Below are experts of layer 2 (counted from 0) of a mixture-of-experts language model. Rows are named router (the router's row for the expert), up (a neuron's input weights, with its number) and show model dimensions 64-127. Each number is 500 + 25 x the weight over its row's rms, rounded and kept within 0 to 999. Numbers have three digits each.
After each expert's rows: "mostly gets" lists some tokens that are sent to it at least half of the time. This comes from a sample of Wikipedia text that the model never trained on.

# expert 7
router:521521463501523499517500519510450568446490521492516500516516535519483517521495555482516504479478492442440486498529511441482538480500489512495505520477499504500502512510521477534485491525479527
up0:525507480495497463550524556538491474508486481502528515516486511475462504450520503458535486445453502503491503453532484489434531473463532505494510542484475485531503437488526479526515489525499485
up1:498528472504522494527531487522496496476472500493529516508515569503501500544517504454496489513533470489446529486532515466462575465476484538481494487470497482538513496522507483510458504537487502
up2:509501495466500465520485518548480539476494491489551487508491528481495512525582493501513501474509478484516536481497490487482523481453494518544509531477485466522510477509534536510496458521486510
up3:522540479507492504504483530509520506486471493521482527515499525524492534499492496462517494497490471499501493480507533444451523472496464518487505513504472462557490446488477486517522525532491495
up4:519523472493507488527526526496464497453501517511549527506493515521506527483502497448492447507484496502490508480501510465463534475516534508503507526489476466476467461505535516498458481510490502
up5:523504425478449486500492516516504533478480422468493529535496503479496499546489518475524459462502462472474514501510479501471516475488511499502466482501459506543516494559485498522471470493499538
up6:499516482456495447527501507511505497492485478507490514482496517464481505511490522487536492470500495456499569491556506458497493495477495499499470508493471508519475496493541487538495488524542509
up7:521533472482490482514507505551479507482498489497510521536485520498459520531537532455531465512508470511498497490505481495476534428486504526513511458497491447547486501474502509522501494491502523
up8:536485524502451485550510482547522476474483486505528474499490543483483545499532536449504466487496508505479496510532529496472484481465559570522489502502479453531515512493529500515510485502489516
up9:506519434508505449541509523507484532462474474482496483498499518520503529478509547487569491477483536503483519488517486488465493511454510521490480513467501480534468451512527506531488479525491489
up10:525487466521481526472529483518481526487517507475495476518488479500442514539532516486482493494501509530522509481492518504514487495527483599548498529492494481503508522507517504532532506495501496
mostly gets: " largest", " a", " including", " same", "with", " like"

# expert 2
router:528497480516512507542471524483460494462494537511491527498505540469480510487522547465492483469472447492512493482550550483520481494505493510471531559472477508548513436523510481519488488508434475
up0:535482542490491489480528506532466524459486492463528536487535505511481530502480502502527473443485492427462512481541490467480540499495511488516522511418496522491516494463495521520490476537516542
up1:545513491522498482485490506519519545475447487482483560526504522517481511524517521475515479452492502497487489503505478435509491503511526509464526531503489503511424474507506556529477489493505524
up2:493528480456509482515529512535463534499478476460523522549489501494480553492481523488533483461464503454478521483509454511450524451470514511513500498482499468501488479524508502519509464534476506
up3:527493445458500479540521495518436520461485497475525538507540529513486544523501493478544502462510500507493503445525487478466496491487517509527497503447493463489499473530507523539530487469492497
up4:531540464491490500485518519516492504500446442473519530554508500474504539538517510503493507493510547495506500488517441496484499473493479497493500486469478469521502532500535516536521505517503517
up5:507505485509479479538503511514502507453484512518531526492481488493517468486478563488484485512470542472458488479474458440482508521496481520486472500485507476533501442468490519500463514505468509
up6:473495523521507451506546485496476517497520482508471486524491500514499503506499511464544504472430473489475496501528450517491471501507475524496507517472475452484511509502498484475459473510547565
up7:475519538499521496519495512468476503542511513490503553470512506463524469480515538459501477485508488484506481516516487482471557518477491475490527513490480491528489473548498546495437519522494537
up8:516493506495476509503483508513433506507493516470514527480504478511522513484469546518480511495550549534507483485477508499493498490514494465473458534481529498497499478477502499539500473509448515
up9:509470480525479504494506489481514519522529510510487465499463509447502478525528464470486534456533498488518535501525536478497483489489474488517470519513487499496513482494514527504533507507492480
up10:482530517511461492488480540539487533446473478491502505514505519471494522489522536497495464474503467459461474471493496508457517482464529507521519510466505475509485488528548513495479513512508525
mostly gets: "–", "°", " July", " November", " December", " September"

# expert 30
router:495511463529490490515526510477468529478468479531498540484507483527467480522540492485472505495491479506499506522518508489485553507430486503507515499460473478512505506509513474501454476568479490
up0:530532475471480514553497514526485528503477508475568504534491495491524531510521518478505533506484500478476515462562515460440500479491514530523494511489472482495511490504536502522486487522490537
up1:512513493488475492544532502526491523481470520495519508546548514496506508523501545520523476466500519479465511460556520462451484460468540510498456557473480470531483490484515485519477487494454485
up2:491530496507468465533500538507438503466499514467461522566525525530476513474498505495495491497488498490481516497513484531485521446471540512469491535500493513511488494486493536498537509521483497
up3:544550513513516483490479527496502507523518463480442506460549510473533523514504510510515447490535511471506483518490461469491515510506448541534517512511507512508439484507548508501513461548472462
up4:497524522437484443495504469499449523497460532496498527513532481507515484517488501514534524502500480509500511499489495509474534499483530443478503519470483473470494502467499516514529513510506512
up5:456497512510500499490452507510467527449481567503501472487521495538516522510466551485520529513488510499471538488485528480488532527482453492504492512441492454461490529482501470492479500526471523
up6:471534531477490467470511469490506539517501489532488504474529520519459495512479484462569459485521499508496447503493475484488528510460486526498525522444457477513506496484501527509483545506476508
up7:508492508510519534524478511501508507519499550527509464455450487521520492506509528483492502503509526489483446498490496424482561503442440476522522514488487483499496510519492510469481504530487473
up8:494519477544488489493523487502534499487478471508516540519523502493504500547533513525487482526524500534523503495504511525513551482498474495489495486500472549514515498497528509499464455503434524
up9:513497524499470524514526501535500549469486522517561482500528489519526509507503529462516476506511519514491474465507504468492492509531516523537491497511530458482508525490491505492478479501496523
up10:517500500496511505539511571526505508463501481465543518513484512514510523525517541470497503471488500444449515432524503489467486480483528466524524530495476427518465467503541508531502469526497513
mostly gets: "°", " −", " %", "″N", " Total", " Location"

# expert 1
router:507508498473514497541500497517507487516463504502506500490491564533488535505508526454538492490522442494490482441530462455463503509487502522482519551480447477529513483519503519525527498522497515
up0:509536475486476487509500545503508500500460486512486509545455516506487479520530543502535482459487494475468497475521492485489494485474515477484506522465492516552483476495519473529499471508489493
up1:501504445494525482470520500545514517485486493474494525564540514474500532503544531474549505457462511498514510475510496468489513474456552495517503499444522490498483498510520522516494458556487489
up2:549494513533521479497480546501458492452482511501549485482487483489474489447499493536500527456511532510507542543493531485507499481459465472458509502513503455470500461508513504497490474515480493
up3:505514483472469480506504507545479520508489477519544490529485503494494497500565501491527478478463498484478545472542478493467540454466515509506516515499485479496500461484506468523523480521479507
up4:543519483483477482511540508525483517432470457515531524532471517496478506547499500511488503476468511484476521480505530456490530477509489510523498514486501509490483521542531546481453433516469521
up5:542549467508503511514503496525484516427498504514499493509472523479500502492545532481504480524486465487522487542510482434507517512490485483441521540517522419481507486479512521475448506504535498
up6:522529448493464504521518496518445547460521517490508534538499466475505487502528523470509510475490480481476511489540487505485526443485506511517500504506481494515452484523542499534493445532443525
up7:522538454478474476519528485537475525500492451512520488507507504503457530530515512477553485460442501458487509509537520484477500465514516501494532504502524478478495462553553506521475504525480503
up8:488512487490487521488469499521510523503502471501533477518505488509472508488488496497500476505447514450490504457516511447495507476489531511519498516489463528489500490518534518515510468549465535
up9:495510470454498477490521530479459544488463465490507520542477490485476524520508522487558498467473507479492503491529496472494515470499531551514487518474503514551457472554562540510485492500461488
up10:530517454478511473519506496560513512495467459473536519526506503505480465532519514463517468495486537486472484465516479457471532461500542492519497495504508496476480475547483493511497470518515517
mostly gets: " (", " \"", " [", "(", "====", "==="

# expert 14
router:544470453503499487494506491516481512491436479509515517523485535487456556497520506455532473491483474481495489471538510489481532459505503516494516498450504480514511461532514491518471445513478519
up0:527480504479443492529520518523481500495539473483540499510529502491499529522519491494492469446506494460483525458516498447488524474519510530523494501476490458487466484535490481492488516494505526
up1:495486496518485465566514516504488532457480479491526540474508515480471488535525484503505442504466498485478527439538446494502539497501521541496487525519498466497488476511543521546482476513479519
up2:539474518439512454487458490502544519486455518463585513485532457471508480469446488486484485491471521516509487489485488493463530515500516449530487518495535488461497526483483484513457495537505541
up3:496500513500496481506524528530492499503501479495531509508544511479500529513510567492513488504498545471506529492512472476478507511458501486473506503474505516496467517512537472488462486529484539
up4:531550497509495480521538498518478500474503467481496478508482519492496545513532535487519481459484470488505523481504507514486523497503521469538509522455478486494465456510521484508469449518487542
up5:501508468517525524497463498504512485500481465539516481572474540519496541502528506480505490517486520453517494514532483503503527486477478498566509501486484506466513519486503484500485458503475522
up6:536502483480470484513521522536465496458489482489516497503479536464475493508534535492512497506476455483496545474525496490465502494486501485519474503479474462531481491531510517520448514534460527
up7:518529532466523500531498485505496514448479502443545508492505512465480505462506487455525505458478501473502491494515502480493528491492491505509511545477458469505499471513508477539499491496466518
up8:503544472509486473511525528555484530492490463494524507519477464530482511514552515496496449479476483491480483516507470487508531481481510499467494511478480442501469465532519491500498507515490525
up9:507548520490501464469502569506498490488525431469487493554493526482529506504498475489508501506463447465519512524552517485501516510516506498573481527514491495483450502520588552494468501532505533
up10:504485493486511487503521525550487535475469533492509524571517520501492510492519523493540502510444482507499521477543478486523536499514502514509490494471445504529462478519563515510467492471463533
mostly gets: " ESP", " MF", " ITA", " Title", " FW", " JPN"

# expert 20
router:539526491492508495509546523488482519506514500475481514497520520525496533495513539493561541500505499490494536479527514515459478532449514491517467517518487460522530511472516521533513499492495536
up0:496456501502506529518488460478479516458505527479502529530495500485472474473535506506499489479491462524475450510517524481521491502465498499492473487499519499460474514507506518530493537477528503
up1:527477510465469479513477517543503509486483460501538569505524499455521481522526502495504506513465505462474523478530456470497530457488461520487524529474492463529505465532530500498482503496468460
up2:555490461484454497521490511529506501474467475516538512550471510511485524496537510483517461461434484504489529439516486498506501468520523481523493500502497480521487496517478511506521479497473474
up3:481545517474509502485504449513569530487472494521480497477553534557514506516479513518505512502475481525454478476485528483522453512471523504478515494433516514523504474484493510458511504482510463
up4:515512474472496503552511470534473498474504514468526515535476498479489545524520508480497453466488481501500492475512526474507512501500504521531506523434508495547464491519490472520494466502469518
up5:538506480495467492511496498573530505470494479495505529551477515491471491528503468481489475492500472501462498484513458465501527469498481515532495497434472456505456458535478540485468494477468469
up6:541500475493500483538513531530508541482460447443500466538498497501481499491536511467516454471487482518499503485538500500501531469522493544491517489507480464499501536532498499509511476503469509
up7:474476507488466517483542472494463517459503467484516476452484458518510513491469517497475541459489500532491463486510499482522478514530491500482460461514505472473491528461529525506525503494459496
up8:514507471504457478522502521502503517486465514500497524519475488474523482484508560469505490433487511450497482489504504488480518450510506506515546518501491449473458481517529457523487470516503484
up9:478491501502485502463532466487473503515504505485476518465482438511513484458511541495510495501516479532490470499494521502557506498486516470465466480492501486498502470460481430497516538473517485
up10:534527479483492496529473510503490523474462491491528463508518535508534519502514525463516495424476509468471471487551548497477534481504480480529504497501504522497468488533518467512471487503482501
mostly gets: "==\n", "\n", ".\n", ")\n", " is", " =\n\n"

# expert 9
router:499581494512481477501530486535520522477504452476515494473523504457470548520516535469521485505504491486477501500511530489511508450531458504452533519452515494516474490543529506501489462525491525
up12:520481484482480484532481483500453542503481493521537526523497508518513502528504546463528458456495501485494499473539476500465494482460524492523509573503501479515491485504487509525490491521508531
up13:497539478494482492523482495521462514517488489474542562528524539499482492566492510519506474485478516515513490465515526480472508520488519475525507528469453464549491519500517468508532493485504485
up14:544523484495457504498523541522487560470477544510530488510502564475483514509493532486503462475463516499503561476482445470461538528485574492491501524437479507523481507507507505534482511494461526
up15:545522470517501504539492498546494549465499505498543509539532490487505472534549539475514483493481497523466522486500494491482532515446512557518522530457498479484515458498514533512504470533463505
up16:467501487477460484502533482530473516445523522499468494526483485485455501497521481509506459508509507518513500526492506520491501521515506449495456495503519502479499517461515525514519538503516500
up17:533515464518492479495534489527521522473484483460500515487507499469476501510550526462515513530478449459546507444525467493432521476522533494545492506491500499506491490538522511469550506499495507
up18:527489505476494465510501511549475542472487469474495539527507488508459495490503508474472448462490482497515531508497490446499547520483543544514533533464484455526467433490543512549527504515485511
up19:485515479523470505520516485530504518497520519486507474456478451485476524468545501469521488489488533520508488525481504512528474483501475483479511472490553473516504472531525532519533482499486491
up20:534508466433431513511530516519493524481530477459509529486485506525443516504511494494484499439464457517473508532551496503495516498470509522497523507487497493495493503532525507571512500523494524
up21:530492494481503489527509525496506546468479510484551516517504502504509525531521562490507488475485474486483538474537492467452518506481504473514496545462496466507486470502488510537500471510493519
up22:471529508455541459528462519531481489502515489472521534473457501497498543527487488473525490477511512479494465528503479459493497506485520510477518500530476475518488546472533505462450499533469484
mostly gets: " Robert", " William", " John", " Japan", " Pakistan", " Italian"

# expert 0
router:536499496476522442539481567474489526441488499489516529502507565492494512518528544474537471463481519481491526493544502477478524507508496517471472515478441509511489487526522492488480505523472497
up0:534479481490457492489520523514447498482510457491500498540489465486484491520505526519514481478487460488474538520508510495504543478486479541500532543504501460523471463528533487535502516482501525
up1:540522447481483514487508534545500533482509495492473509502506474486466539519523523497535460494503494486504546478515523464480524456476528484513487501497503489525472475506533528493510511532497525
up2:506531488484484495493510533569493546458438524480495505546520461495475511510509511482520473474514480531481503477505516461466532470500529519546461513518470472484487502532528485507498491516468523
up3:475487470481497480490479506526460532507467482481484462527506504456489496473513523533527506466468492465508502500524494481499497458452529491507497530535480457515482509558527492519494482481501501
up4:518532455511484488532542488529478484511488458490497497542511487499463534497509492506523465474481484501486494519495499480523543464478528485510512485512502499514490514498533509544465460497529506
up5:529501513512504496529537477511490487444538532483517486497445493489486490509529526486536538490494527520503507494499500509521469499509479530533498513537522484473488512492485523512517466491493522
up6:516517517491519506453477455522515486526514444503499496555458503476514489482498516517505527505451458510516476497517505464541464492499475537508511517491500477486474518511521552507465467497503520
up7:509503472492468493477516522526519527461482489488507497541470495475495501479484543503524506459459486502485512492490478497487539482448554487512466527488493468531490486519513527504497518515490528
up8:519518488510518482486499495543506566469438481500500514520497493465472532482531507501515481441485482500474499509514491421484498463502493481503509531473515463478481475484580540553506507529488551
up9:540508452493481517515513493516455538529521493473546520513530494468461530512523558499488487445460486465508506478515514481496540466477499478532497521502489499496471500526539498508494466538493494
up10:517507482474491499478543507519487569505476491475486467525503501457491510516508536487530478483460469473462509498496488463473504492480459492472518522470511471520457510491532501535498511521488542
mostly gets: " ", " ~", " late", " approximately"